From a checkpoint of a small mixture-of-experts model trained on Wikipedia.
Size: 10 layers, 53.2M parameters.
Experts: 128 experts in each of 10 layers, 48 SwiGLU neurons an expert, a softmax router, a shared expert of 128 neurons.
Training: a variant of Muon for the experts, 382M tokens, 2911 steps.
Below are experts of layer 5 (counted from 0) of a mixture-of-experts language model. Rows are named router (the router's row for the expert), gate (a neuron's input weights, with its number), up (a neuron's input weights, with its number), down (a neuron's output weights, with its number) and show model dimensions 0-255. Each number is 500 + 40 x the weight over its row's rms, rounded and kept within 0 to 999. Numbers have three digits each.
After each expert's rows: "comes before" lists some tokens at least twice as common just after its tokens as in all text; "gets" lists some tokens that make up at least twice as much of what it gets as of all text. This comes from a sample of Wikipedia text that the model never trained on. Tokens count by the router's weight.

# expert 89
router:541530476457508476451562547516444494446532474488528437472582539523529544437491515545496461523538546398465562522547549487530475483545508491485499470442429525503516455489435544498476517542516486508541476495473563411494560517483581456510503512440476547466470487570455604539508432425469498536517569552527501487497494531483501457496519571460517468452501540498487428440518510510468536456510552452524565525465504412535496623532538524533459522493430509499477508473510508528514489491518465508475498537454488494496420535440517459493521484513439433481533542532480538474542498524564470505461565501507573479552506558553483521479484547484465438527437537515423477409493477576531455460549481489486528547516565518453458511494491441494464484426492478497441492546494540472582466491410542
gate0:571506523496533472480540511490472503481467462451510457528497548459501437457541506471484514499458484459475540529437477505539578447448506492483453437498481495474471476447523440571519528455443499571577474575457482557557541499485513358493537581466521523539516517556484499500509546512448463510473486498398439477537508507501393486596471501500472511364543497445467536518438443508485514572568496515495567541470551457550480450516490487449482450524580453458505507439560567493470516474552452544539536494457510467513500521558421510525516452480554486520436507540589489509523435519537549448530499440535539550494464511506473520530505495493480556492522455478549509516479438482465453466555574512421512468529500432529544514455514472480518494462509504531519500516503494539497483536558488
up0:495409515493567554536506469539559446504481519578525516575530472503502468457467548491519512553454491471554460436539485489495510563541493480460503473506520536445490538498402522470465479459484495585430495547425466471512574489544422443526511438512478489512507526476522530417493538491491431470504520450494479517506517505542445543492461566426460465483470482468468495492468565533508485446501533433494455569479540483510536530480548497443496474512520541548453457568500471446508526509516502570553504552485464441454498515492516449545599455496516482468523579537573466408499489547509478528471530508463578434472473543485438500489484524469399502445569526501462464514565533435407474472552518506478536499508514447522482533478535478519557527494516552545397529538506533487528445424516449
down0:591524440522476497512537493521498496537515495477569486493418458498488551486491484501560442530507469491490446450510508523558460523429541531527474450479492480479452580424449489549524494510407543543438466591496543499539534465431529513468544543445509540524557527529473476456588497490496480482484527404415508491472475505492518435581495507509492517515524495491424484505481490546517536547462512529483555486522480501520476563446514475554569516473527500528491587569488506529451495618468514493523456482536528437478464508501529448506420522471524531523477558472593467546443443454486530510509582526473444564481472515534480378523419510509464459526511476533458549539460470479589499460507498516526507515564540450506468551537482448536539554500450541505529513473474473431529500439531466
comes before: "| ", "The ", "- ", "In ", "==", "He "
gets: ". ", "\n", "\n\n", ".", "). ", "\". "

# expert 16
router:550520505575530495434513492571470454437507491491536504463522552510570504460469542502496457597483549490508519450525580508462499492514512465452544466457478492447518455577471507523448549544514407507538503460475515439496535581495491482457519448456465474478486530525482553510532486429451523527477599562527497490511538498497511467491448527474439447476560493480532448514509560481459583502496553478509541507439496456538490560501508523529445499455474494587481488485521458550537546409440457491401515518462585565504532525444536477511550448528466507468538537552469516482522503489516473559446492486458534455597509565538477515491513559479465412500447535524429474461508562508539506516510445549572508526509561517393516461560520485488467469458547470532415560527471524481525505468478512
gate3:493486508523383484468481483567443513545491495474485483466439445471480522479489425466545513544509471528531484575490442476462500455557527454523530521480496469628425506414501529465538465509559414494488446544467509529501511458494472522527468529539530448506512449475470500461510488464517503521533511498451466499441566504484529519548504485456552527511434493515548532455528516481385539485455374511521460465554580511437516519503574462509553535453531462533527530571462516468524523509550534543504539426450481477505606481483456487493481448480469525536500571528537524479540506524482562579463455522533497506480483481503456449448466426523461501463501396531513511524555507485472475476549549513489534521479414539550568502513518410491435485524497543494459555556490546520488561511525463
up3:475523526512463471525485469513502481528535543490527505492441446523506456519522508513538516405524484467451484477501405478547577445435529448546536478521508498515409459528487491553452497514490454558452528486471503581460487448593533611529566487511466518539503462422573491558450496505465536476456473437538564500552537480549475490488534539519466510446520535462431480438485462487505487474514439474555565508528518473480514596453450567535516473515507542469487508482445502462528450486443480543457522493461508532514490557554405523440611517548439525472416445467485532521437503506536557467535481519457525528449546517484449501526513499482516504470452440519510567445545494492503482530514558478517500466497436513500529541515469497481460450558530581511464549599522500524440571483549535
down3:535490474471509513467505519484570500509508526495399406499519478518551458481532506475550495518472476491442501494487415532573572533529492458537493507565536434558603439469550492533487531551511439457453447531459463449542452481503449515522447534380517456500493500561508453460479453505539508517437521502491454531515536411512558526552522460573501494447480548503542499487528546483482547499488427499510552590504439446475481551430541450520550539550496527463495519443501480471505489521502518484508508582512492520547576471508517464471491496607573467498522501470501450497516489519475480510565508553508552513491419524486501425455544453467457520466473472494473587453521482490442532544425538503548456445516517526497513487535504485455516491549510543546505535474398506481408510465535575
comes before: "(", "| ", "and ", "B", "K", "H"
gets: "i ", "o ", "a ", "an ", "e ", "u "

# expert 116
router:528473418485519457476487497515506431496519517538572463415603556499538523470439510512502460548537461472485510493541490548504431423471441483433504440486524491451515503537461539532436498510510445516476427500488537493472546496511507466426518454427428457461514530514469523513542471390441517469504526568541437455481587511497487437482434473509574517513564487480571460478499497478440471493579511516501522522479458470509533546512546520577463577464516519540512471433537447559502512481456483484463584540466543508468469541463495460488485462518476431501534514580466500496522497551567443563477524437500536468532554589527505537519500493504482481495489513547502483420521531511489473451552468531569567532534567483509449496473554439410477455473509480584517492497450517438512469496495498
gate0:536483504538438451511464513529471449521491502505508537509427508453521507510469534513511441516574473555450462492521512495502531437480574559488478457575471570516551453485425500478465490437438530463559425412552490479467516468460511498523498545467524487466519400516582460528482473442428485528497586416473524483531490510465492526499537586474497530502510629460531517525541485575530478422554504529562506479491460562484418473539480518527418578505613544499586474465494497499551539500524524481475446510487520554460527533468405571464472458492497520493480501481501497496509504500533516542440493467460527537471519515433508537487518487441481493517486481517519476466490515483493524542428461466481455452535541471511457443494480491486452532529497561557553496445540469443534540614505529
up0:421477480442495530441489523571483531490488510475493489523507410514527410527448584500532437576553487506545531498497533560446526474509499527442551454494413461522523572541453604483488521440564444520517534493486494524469511530550524546497443533469466518472501480495501534451457461548557445505533556511447550555500529377516502549486476452479554517485498547569515519540483513504505482519567557511529541545483516518501549446431524522594464488546461480542534503535453518499437535533513511506514541489506502435482420458488532568562554496427553561445540498486515475494564542472504520470535522512499465471486571479449452500472452469458524462474443542522448542546467474569520450475506476457578543518549513428510501485474471475455449518529488492574553472515474532488520404498543480
down0:486529582472481457458555498463522479433505475508465458490558505573460537506532530558466498537534496511546552504567513516441532547507508442513567510499492489459477484562439530508530506541608573494473519465500547506524502570506531480511525429498494525422546479495487514460473513561557485475493564436474432524549541474446417463520507561517490461425469502593529424493473459435404435431508528533542528397450513558545481484462459493498496509428525483453501532498476532439518466476522513568549512521475510457505507534454471434456501552468497498472468523550483527542485465513402470451480506507422472481509559539532458508493446559518540512509491503456446525544560455557496448398494519497535552458448519538503520439522508533502585471451557487515457541526511490557505525446516498
comes before: ", ", ". ", "\n", ".", ": ", "s "
gets: "es", "os", "s", "ers", "on", "a"

# expert 126
router:573494451534546488506534543501515421473525493517586486410581506511505515505475516594506465516548470482484547492505441495431480514497443483456532389435508479489484506511480556492454516519529501482491448489488491438472547512503517486489554468491441463479496518520442488496503498466469499516459592558480455446502559503466493386445490554416563459521515517476527486487491544498478503479608503507519510512452486480516516582526492530508446576447506509548511482484518477572497572450464492507455569592455577544427478543454490420463510453519504398480519528544485541450535481566516477482473565488489528487581506539520487514496518492464508486509469496529492476491521517499483427448552480489497625475558526493475459478518504491439476472419563434590463499504479519510475461479457567
gate0:501477527545497511480446480506510528525527510527536554538494525487549513546504511537460453459471527500508503569541495565477489566547541467463448454536544522530603596492552473469575506623567557430446477465527497450515491457530494535514537484544491500520467429466467553481487489493509545496524494416510502480477498489478554518527451451494530558478440520527435520598520569525537541494518558512537505548528516535497560540567499544533487462509486493492543573495497511361457573537504495498525515463496523532537572486502535540473496445462546438516577493565494466531491536488543498549601477499512455561527402513508497441483519488573502437451455467504494556446528562576422497466481513494463515496542519506579504504493461531582495517478549435483559496528476535497508479513478465
up0:460505559542516441489449508418562556550512474543516524566515511480531499535503409473573463504552465492483539467511490552493504464479500476487496537446526547539538477513471441568449461460585431483509557536586491537404481496584507544491484509443488455543570539545489440465494540499497471468548461517507567536519396511448486500477506559507514476530531467532484559452443521509591488521463509513549517487554482487518508477462469523472472464502533484515432465507502506398514522521531571492467487482485470530504518473483487492488503421531505637534507518494521395452426464392496549425490531454510499561497530474445480453523498510512495501490504510451554477532504564512558552535549503514531489505481453507472519511487598492511473559539534544414470522508494519510515501586438469
down0:486540483498492553543517461504529527454530508505478548429449475536483576518506426485455529512506546477523561539518536531540533493439414495479480447488430413489464466512473523482435497532421519511535468436472521490520473542541489510564531513525505448449530529477546541574476493505486471466597429487399521495475490512395530481441445518479494549520555477478513486509516461533492529465507560574540489450465500488532472530520492470532477510532550537487584453510435431496512494555466530506524535521547501493446484417479480457559472531539474456461559526494466544538501466456495513458473407405587537438489447511470508523507449474575468440523520535532476461565556532565537440505535478555433432469562452526491480543477499510440476465481543551556531520464484477515495586503453475
comes before: ", ", ". ", ".", "′", "\n", "°"
gets: "a", "0", "o", "ia", "e", "6"

# expert 67
router:541505491505570486480514554516446464504502468567495472473558536526556529472478507573490491555505515448483557498547574513506459481501491464483561486408495546418537491525444563517488520536523492526511421458470501417440552525500595448529490447471476519472447518570498560534485500444492506462506544550567449494496521476468505465518490606457529476488525491441518390454456525490502539491490545443529530526456529440526510623584518552562485510467449499524481459499500500555483520483442460480495489521476525512485439524439497492493467506542464425498570508556507534487506500513537440514490530502481546476539511599559463527427511576428475440545478518529440482429493550537530489467540450550527541510500564502448465464494531424489476465459534486496404479521478570480522470494453498
gate0:509442504524544520507514517474484463501555471475448453548449469492476491515484512520463500597580570544479489542443500480532516525521497534469491569507435466562459502462536468511541495461539499509466433576511609534522529535463444460556517508490547505515462532486497479470520469536519499534511485479506544551544468524376454563521486469496420529531505501461568426519437480440498450607518452472450444515464543476499522560518546509534437514492570545495487470537468511463553524510501519455457444475492515477392508428523471470589485528441508483505482501480471516499582439523474428474574512586490503530535475526504533523532557475554523518469518448427513479472481441443490548516528531412447509479454479465506526481540481531475543425586420516539472485478452456563524514509511493
up0:563440513525586530527516531505485517481537507599526477501516473457512528537495517508462559581511541441486554549455510489578505553438501521510538543546550535498483505455518512544502482483491481512491505507463518421520526502471516503505565507507503502492435566499502550560503431510440451468455527479536508578459496461502457501531474500463470553497506445547554516490587468585479521457573607476362474513493529486485511537547521456504477551480485533413520483514509526486430561498556568536471479527504567476498492526570544436503538417565467451537490491478488501520515516515510438518429543516496494466572502493479470522444482503409484488501473438525484496481511485511536451462460502421498474401491515520477524497485495453404489380491491516535464579497507475550459470432459441
down0:473564526410414523561441517463486509530497490458472475412393491455396471512480504483469479500488591560469471511523443492400418525574514492484441459490443427504458514468538411477537546516506511515508489543489512544545550537500522561522506417432504555475502501496506447526425504514589479550519430535488531412474486520550469509503413531441516453556452509422537503582423505469510559519510449542558456468516516497557539501479508501483493506536522552481501450526485482484535477503529507504513502447551502452487444467477443540477429540489533430520495482463564470498501499534424465477540532479482532528512545529535460487532496458458493524508533560485511525513509512520446538529512477488415464560505461494569472512491483501553537519582520471428442466528514474498546469486526522
comes before: "- ", "| ", "The ", "In ", "==", "== "
gets: "\n", "\n\n", ". ", ".", "\n  ", "). "

# expert 14
router:516501473572508496461500496532447490476580464509507451429566505511556529396463514548557465592529538488496509446538596543505451506532515468465535476479452472423513469556495482571495510563559505479488489403441558437446544538441505437506516451529492461460506495518496601486506500470484510522441586538479475479522567484490544488495422528490455494468505551488533463494518498472443553498510506446492534587444449410514489503509512511532424456495468516498516464493502494610534569465481471486420508517447560542496496497453496481440588451478467461446553522513422504485495469485502467549477482484499571545565542535484420519519561492500493452531482508477403477459502492532521499508460467529562542512530550458468469475550497476457438491477513452527433507536467494447502471493471504
gate3:496514475482470509531489543511519473442569522474499551510486517534483437535557511500497460415501527465511533469482537478439463418487485505526499464546457565461502445456542481463540503466433492530502509517475428501520486513466433472504451497477554487452514492449622572476584479472505444480398414557530489406487484567443454430469499528483433549542543479479510468508511457490540500478536496502506498485489518538444454525531449515417467551544499464493519486582480551478485567511506477509516488491519502459532518471500530514470538477582508513481526555469499406515510442504478462512509488544448472513533477504537444527544523563531427479528503552518422540437524515455447432531461513463546519536466567475431537518570545551490485432502462547495515598471490501370505577489501520
up3:542532498512440555503517481552430559513477553514448539503385524479492538490519478502499480514520472494446497500490487554371489475443640472578545559549452527525508509457514485490474470472449448509497534425528514541523484478458483447514509458487470471500449441559519543532524492425468507487556509552516449512556539532508465523528444578571541408492425533480512512547540478452525485441445541552465594473442465566468515467487538469494537501480511495485492482489473513418447533506499485552502464470533469495476521476528501462490529562375512465544449532546490436505561488508486513552469443564415525528483492529497542553430489493501464458504538552527554577516498466520495416489534525495484471463484475525499453467562484545481505466535552487507526594443487526492501512518505524
down3:464482542415538486572511484494511529533542465418492550541487443535477510539430511488514516583566498553529491548581533487549485536435551476417475448504514556493458530547557541477578514558506501463479585474518468444474510468511437536531491575522470533505505504504489510481465522478572530454500546542533467493478428510487487521450533508524587508458562453505508459525483495534466515578568512500473550502551471512496522510441500491494455544436471425464525410492496528575482524492431520526511485597530547558380409535564492493537446500499479506543529459549467474491567543459511456432534534490518489494541566507463485507570512508573432487485428481550533487488525487479455508509504538483458531547521493457516507500464502579472510515519518554436499496525442419459530449494460524
comes before: "(", "| ", "and ", "K", "H", "B"
gets: "i ", "a ", "o ", "u ", "y ", "e "

# expert 99
router:516534475547520503445525508519475489495514465500501513491570521535564487458466478523516449577494539461500519472543497536479408496555472465478530469493455515447479479597464574485489546535510486575473498463468487452474483538469491465458492484437468466461459556543485529524572499457454521501488542557484410477513533513435543454481454492451478476494550451522524455449477576487427576471531504499498495554472450487490485587523511549498486538436478525583481459461534475552530524420506478459451507543422517549447450562461482454492504422523464458497562552530456514473514454482512461556522522491512551502597525616512434525488498515438509443524467547557451485449489531518536426492499466485561544527480556486478494518535511427507485486440511393540410504535539471484543427455472517
gate0:408496380472575461485538480521460544520593518496536542548548485500506513469533439523508492522540516505552504516553482435560551495522426529486509494493486435474480456509480589492485514470535424441465455493531437501540467568493504429490507518483416475495445530482463478473525588456500504452479521466488513537515500469364477435511515501426499473486506465479497516430552454490497527592528483531440548469484481542490496415488468482499575513504478532508510458491476463527495496505457496481576449408480490524521545485510502493530507469482583491474533521461478599474482466518492559585535479435473473527546523439509489535478500490511548525479482468483500493527432584465490477415517538506590517555469461438510441483463499489455450523429532506532484495564578505532525566454513483
up0:449522463575547494463513504475559513524556566553472504501498530497538502514525542552503489554473471639524556465550521502471568473508475526475478484493497535529545480527525456475504513502474540494414486445495478481589406496466530543497476470616529582525518467457503502464500514544577480513497511484484456477547496556525461514524489556440568490518516486454445513449510502431545461468418459537529484476416527482492485549449468485496564435458506514503538419528487514494522542507445519485549422477476504582444529485555436512501419521446521505496503492490515525540456477462515523514436424488487518501520483442487557465487445546428489470438519420466486486450433477539518552435453486451448548485428455508487545455554534532502502464459471509410470514587460505532518512495544458
down0:523441513448482476572526487485542496434429471440509471530521473503587428478521433520479499516504571443519476530481470508396492517539495499514517494497510460533450525497522490489425495538459474531516505439561491495458625506525483467505484491449580550511430579510530492479396461513464501539543458480477469473521457474416434570506402527463483469510558480481510519486499506546549529544418470483554439509491497491467412475527496503503495480546569539468522547462586601557542487498479465513430498501545513472534479510490526524492583530542477520590500463530528449570559446454416443506487461509511494473482485460481501507487521520539486521497500522486521470443485430507480513502555479432479543439508448493524513545479492437500466419590501490490475464551492578492515497537435492
comes before: "(", "| ", "in ", "and ", "of ", "|"
gets: ") ", "ation ", "\" ", "°", "o ", "es "

# expert 114
router:533490380536517499514493547555488399447480450523570475444585503506537503470403519606542494536584486490459545493508506515506507378530430470487516469493494525534517458499450491554474460523543506484514406505516547482469554485479477461475546495436498438451497562541451495487550452458490498529450540550545491468500628480458517485476480487473495492484509484447490476450516488441519486422555537469550543516457478501541523534519555510524466523499518549564533497442491496527495518499440519513486569552489491554465509517487496431488480467544431447460473533594470550511546493542565422521466481459459517512520506506499518543465514528524467503499469515552467512475558484529536430441584459534550549504531562507466440432562524451483483551495470499543492511491472528455517433522495561
gate0:415486536484483535472515415527521519510493573560460476519507436493508462454476506473501524469502490450431502485497509441509487440546527449530404590477521508484518494533524409519466529457536505462501503582461523504464549524534536483451548473521528527448452493563524505511554540498527453465432511568511538525540472525511565529510504547491511515514530458520425519577522467481525507483471492530539603524413556559499481433484559535470476486574461429515509533507579560524523512561528493487533561429453434567492516529572497492532524599539400482509564470493529485498539535531519512574512500426511510530522515514473522399485488506518565507496456488569475509435542470465475478495555494583507443525531453526438560477451508523530459486506546499420498537474455550474549482513522504
up0:550485566484468521424449538450485507548497520545438510490526448540505499485506461547493441495458479449495497551467491510551524456543522490442480469502523470539491435479522481479508502452517521425523414515501501521517485490558483503526501439483513475545503524509542475489511468474472496490548545510526496449549527444497587494512480515423492490481477521562488430456460543466519543501531488425457536571511480542506421518488483446485526439534526474611447483392533478519497429473514528550579502494476490403492471512572421475500506523506514505508512516446524490502411460506453459548525408553402526465562467511462479517446561454535551477357527523549419582563501461490488497472487534467422497434594559464461527486519469493483511531526520548533509516521523459533513501474503448
down0:532399523543542532473427509550496554538486524524510530467518558497506509464579495534512589450495542446505507452480537498508491461501467568502542430501542436439457526531483590479487565510515506497589501491430524435511553446483496514458507521558506491471491555544567457523464492486522508462440516514505526547535491494478464523484524558438477583479553493473500565561575533495507508481444399502438483652468490483482436513623499463553513502613459459486483475556481414557541529502558519501458503421493535515509535501549516453517560467544558554476485549478481503465513511504463451524481524506515535475541501511472520487560398549507504519559412524533507513469530513540471515518499512494501459470496475513497535506487503470475489501514503530537564477547542543563494457446476494
comes before: ", ", ". ", ".", "ed ", "ing ", ","
gets: "il", "f", "x", "1", "tion", "ed"

# expert 19
router:546572468528525409511557546596414500453522510520543475514520532501542534479514562521552452590509518470508533469490562522490500491520454466474532476458466530495522459509494499553522465524525476481535478460484536456516552547448528412494505436501484503499499507565467579545511478436446507545438528534476496475507487486481560436507459532468434460429505538480527444523531494483491512458517583510531567560429450460496549518536527561591477518496447520476460477523508509564529530484430467506458548540495544544497461488456515473479489478501469455471500520496430579469574457539545464518488544476519580442521570489533490522492570590464493398499427467557437489464565523518539436481577513484515536555524502520438515468563523453464470508450515466544480505516498520455491483409469555
gate1:472538545594422577614549476485407518467503536507453501450565519486494525491503439521509443526436507479549477501530502477483492427435430529481492461445488420519420546449446491462496504496502532551542450500427565503492472516519458477486537522518502456529502470428527498454466511502447540534484461547519544468524472513461469572460455475530473446586550454467471483516405521479539473545548513544497532406461491426501494507560437414483488483424495418435487485453476485426440523437522495472526512536491478510495474515504492460520390485483554466465484474484508516485524528475495524441500489475513517578489537489532508517519548458478501527460534507475499518539521457498430545469518584454514523474554525612447489460520491581463467518546491505490473522489456464554505507467539532
up1:462479456460537515436529449490488475483489477535505534497460465486475502486533485501550465551511515427514518445466599500502428532454569470471526507544506467590516495473530510535486523511512553478522515557500513509499541456531522492525528530486474501561467452516448486496545474503526508467570481471489468492413534481477476472459548435554530498464549445544444545514524507506368519495505515571502495537465451565425549626432519414483479533566524520532469560474522491509460566439461514519496515485527458502483528520497449495547473521553542467441452551445474513520533588528546537492473566481515485480444494492445464511513504558547460547520424582566488534483507430536594536428506519414466552484433545459508500444547532492514503492412476470520548511546470554449557526511518502
down1:535561480509479514567507450478517558508446537467490536503509465534502477551568497508512457520529469600554558474526535473480527506522527522538514489517449426565482482468517554512574527458476452403458573445459495515467498505583476485454574555498477426610425580461520418500481474482479556516515524506468430547509443481509491508537478542517507497507568537406431532510504483497453471500503464538437509463450491495518511486531488476521470506506501482469513460487477519517443404600520511519524495462469447540514480491442477459543539494471438445409492526490500493460552566461542450444437468506511566540452503545550498516496453498514500524509447493553500493483518502521469409531525473456425491520489523507506514477604542506530499510453453491536482557444441493569599467505461552
comes before: "| ", "–", "|", "G ", ",", ":"
gets: " ", "0 ", "S", "N", "Al", "W"

# expert 73
router:581532499464589470503532561522468501491574461551530475473540517505519523544459524581516436502504553398481571508477526495497485475544481489500530481427470516431528449506477613516489487599560509525568451445483519433487573556433592470522502448436478519427503521526482591502514474459469501517437534517474447476533483492427477443486484564461477456513500547500511437488494533486511594483513562512527550512484461403531513628527516545524478496494456493509440466501509509571480497513441447484495487492513534505547474536491476447477497491561480487521531487528477513487538492559523460554517492471505558477518519567538460533460525521497448463510478553522449493480543524542497464478547478507511481528534527497439465463491535418467488458462537414496409534525518594453511492472467517
gate0:477538480463592473536477473501481592504564506488559546489446553444492534509549500442469443567469508547513569506496451508405549445541530527494487457560505492509501493479538546511478516484464495581502453517519517498605495496530456436522507506465502454439479544533509485487502589481535478532545512520529487507481453453401506459550347536468528457522504506508547484513408491477497477544430550617498462480454527508517520425475482541488469525519481580509482492509483496433488524502398528514529420511488577464496482543556463443438517550537509543531480566488503508451457481560514503506471492504468566464577505550422524532448484457546541508499487442520548482584479505496508518463468483481501427502525455516499441484480459490452508440450495478477462510470483478471473476470555474
up0:469455433525464404500516584527482492495513501547488439555479454505480474523472417505497458536482518493443491450533459524472534493512456470502560513548453550538503498533546453473533464520499464467436475479436568550496508463448507486505477551473507535513431454444537513490500418470521528483629481519569573508446456512528533516501478517524470647504452463541483490512549531515524500538516511412487468520473471508519464505534513450524519483520474506491497490549432471535541509468484531531536514583500536532559419471500556524544517443504521401516488451519555522530512511473544485468472490455548547491483437507553430526553525541539524515479496487476558566543540431522537556508478544463432530524501554529492553498591562509467550434579485500502565544411483515473478493570540533
down0:502491511509469491506483541576481434440580511528453567466454426504498550522601520492457441536515459513545538524525511504481522484508449564441493404453511492448457573538528492515475529547497512500487521509458555511466507538535505452473514553581472421536533482499475522506528579520534468488498473528474458469515549456448519507499492485519515502524443419496491522459509479512546421473443507449493477580443502480519541403500519464440528484471594578492566468469525510508516496413497523461489473562515495549534490541470551505471435536460570548482559523497474473504533482540519443472490547462522518448501402443486433521537495517474460479500475451519471459490474514496452556471497449491439488452500442467525563423580521531413450502514469498561525472507514541563485604536575521
comes before: "| ", "- ", "==", "The ", "===", "= "
gets: "\n\n", "\n", ". ", "- ", "==", "of "

# expert 96
router:544563490544523495429492526557460458475502508539572445468608532525523516471473499545492508528510472487501535524542504548404466469519437481453524474437490549456514478519477550513509464536550502536505485462506554429487556546491476476474510452463507477440490581535491542498474476522475530497500611507482478490518569470495561443496476560492489473464508535452506475432492586506465516441538563463536530517474452466506525540516562517477445506457501574524492473489530462570553532502407492493469586548495609555448425500391492442471477486510478494492602555552451506479519498464491425530449516490519529504539527516525481591474529494489483458532430469506467496491547565523501479461558459530520527528497548561460422424564492474479476499442540469532475475503439472452454469510473539
gate0:453525574482584467500533445510518514538437500500478481531585471461532411539542519553535498453501454533521546468398512520537544548501522484478492554489514534476533515451497548504618504549435456533521502495546533457473441536471500504538519443521537476527537535479509504547498528450499457543508519474436546522488493463522549503535412491431488495499540483523454569523523444464505477554547529495465502502535447508520417475510545515608462550521458455483517512545542545538527516626541460423516560453561536559493442521519545535477436507497479486487550614554485477584489485497542471483527501475441504511598504451491545501444548448540477511519508471545507531621470463456499495465509491446459447510461522441526496570485485493467493528509527467485443542505517486498518442520496510
up0:558498491475482489516524452528508512474479500519534494443528542490500496474644537511516563470469509468482454474552482499489518434491511512504482511468504657493554520514523494480500491485450544464497476451528506408488481433570485441487539435514523533583458486486498477465510522514509444501552547472483526523532618581545514537491501511494583536464519542475424464556545465430590486503495535489508443519466574549506526466492484471457527488509478474482490518472538515549536511471472507546399490540482499456529495521469554432502436454504471518477427509467505490508476509465535433464511520570531497460510512467479527452430554490457582474602500507507500455568452534466512480522472525511530572446542477536454493490533457516488508485451602509584468511490569530584426535537476494
down0:556546478395505533450493520505480497437494487511554493481497553506466429506518482521526489441575594528415468490503496473532400446532518456580494427543542457544497506474576534498479493561492494504508467512470505505556553556485479525558475468476452497480477555497482485487544482574377489549509472518489408536513516462557469485501510553528472505531518476477527474475471517488543524522532560500498448465471586507520480509460464489437484392518520512515489513548417515537438526567444479497544408532516571520504431452455529477514478500474427556527475523510499429540533481509518477498483515586470536452482502526537530524501478514523523437512470420499560524472478557465541441575481546463455521476510485474461527452523442448477531511469502534462582442469454466426480559508442543
comes before: "–", ", ", ".", ")", ") ", "; "
gets: "0", "3", "1", "4", "2", "5"

# expert 111
router:547483453519531472467553553542451465477546470502609453463531562526519519514482540602547479512526491474507504512530510518451455513532414493448519444464445473518508463504521536517466511532524482505541458476483524471492516526501536399500504495440476507489439534550464529525516462458474477562477547536485484457523563455484522434507478561502494484472545519460497476474519573491454501429521534464547595522436527468523522508564513526493412593470432576500490497495508488536537533464440505514486587585471542561429420493468489489490506465520487383463518522529458566448623466542532502507436575449465519477516527532544511539467549504456469482518494491568488475467534527550515464440551517521531608544545545525471489464547515487452500486423547471527501501527523481511508478466447516
gate0:560587399491425486433515546475508500456453418511459561464487495437512436512472517471452467526492427475534559459490558511455539466424479509476461445573572436542497492453544525498488414470565507534519551477473563502539444491513512481531466532566512506464465521510524434479446580422460467543541557457488447507499465471470560481495512504467510542546491443451507460519623521471515583537525424493476511526477454469503543483444462515573505532529481521548479522540512562517474521553485499507489543516502529466463466494590495535552563530477467484490524516504539515542455488551505536493503421482481499509524471506481555525593492522498458479530502565516411562437494500527531484501522524480492533458527510473465480516455459473528429500497529596520492488494485493491545589527561430
up0:530448506469458582488496526390462492535462525513480473533492552534516542554514445476542565479436515514473540537486530509563528590502550544529577504530559484418481488582481459484502549507454469485466527466507492490557565472422534488515450531389494461479523487559561482536510437523506495434514525487521488486488492470513471495428458479529540488500418539597449508511500508427493555559487538514437530477502424465518499477493534549506435444560546507485446509541510496556472467500512510512524490529465494493549463491525438488534529576437533459530511506439514465478477507491524499460468521509570429444417518414494492462485470555528523467511513531513538557538547493472522508482562477485513482524512509345537482497531555471519506494430565544472570479522568438474514489475565504
down0:451449446514538531558467531525509462489524499466524517512549412450531505499521532540526534475636402476493430538473447506523569449529506434580554494453515488525497520475531494483495446507543440513496535553516570526494470536484454510482557492474447499499532501533523492518568404550482484517488473480484450476562531441475493451445512517524481406456571491521482515505519509451521437564511532428423496498565566443534531506518465530514507512521508468502511522505441484529570589492511529508504516514526522518487473505486523480515505526568509499413528514544519455436508481426509456512521481520491514534538518554539522543460465440463453497480448478446462490514526411568586508541441527552454408488528469577525502537585476407491449442527493528530487479533466524498531467538441428
comes before: ".", ",", "–", "°", ":", "″"
gets: "1", "3", "8", "2", "6", "9"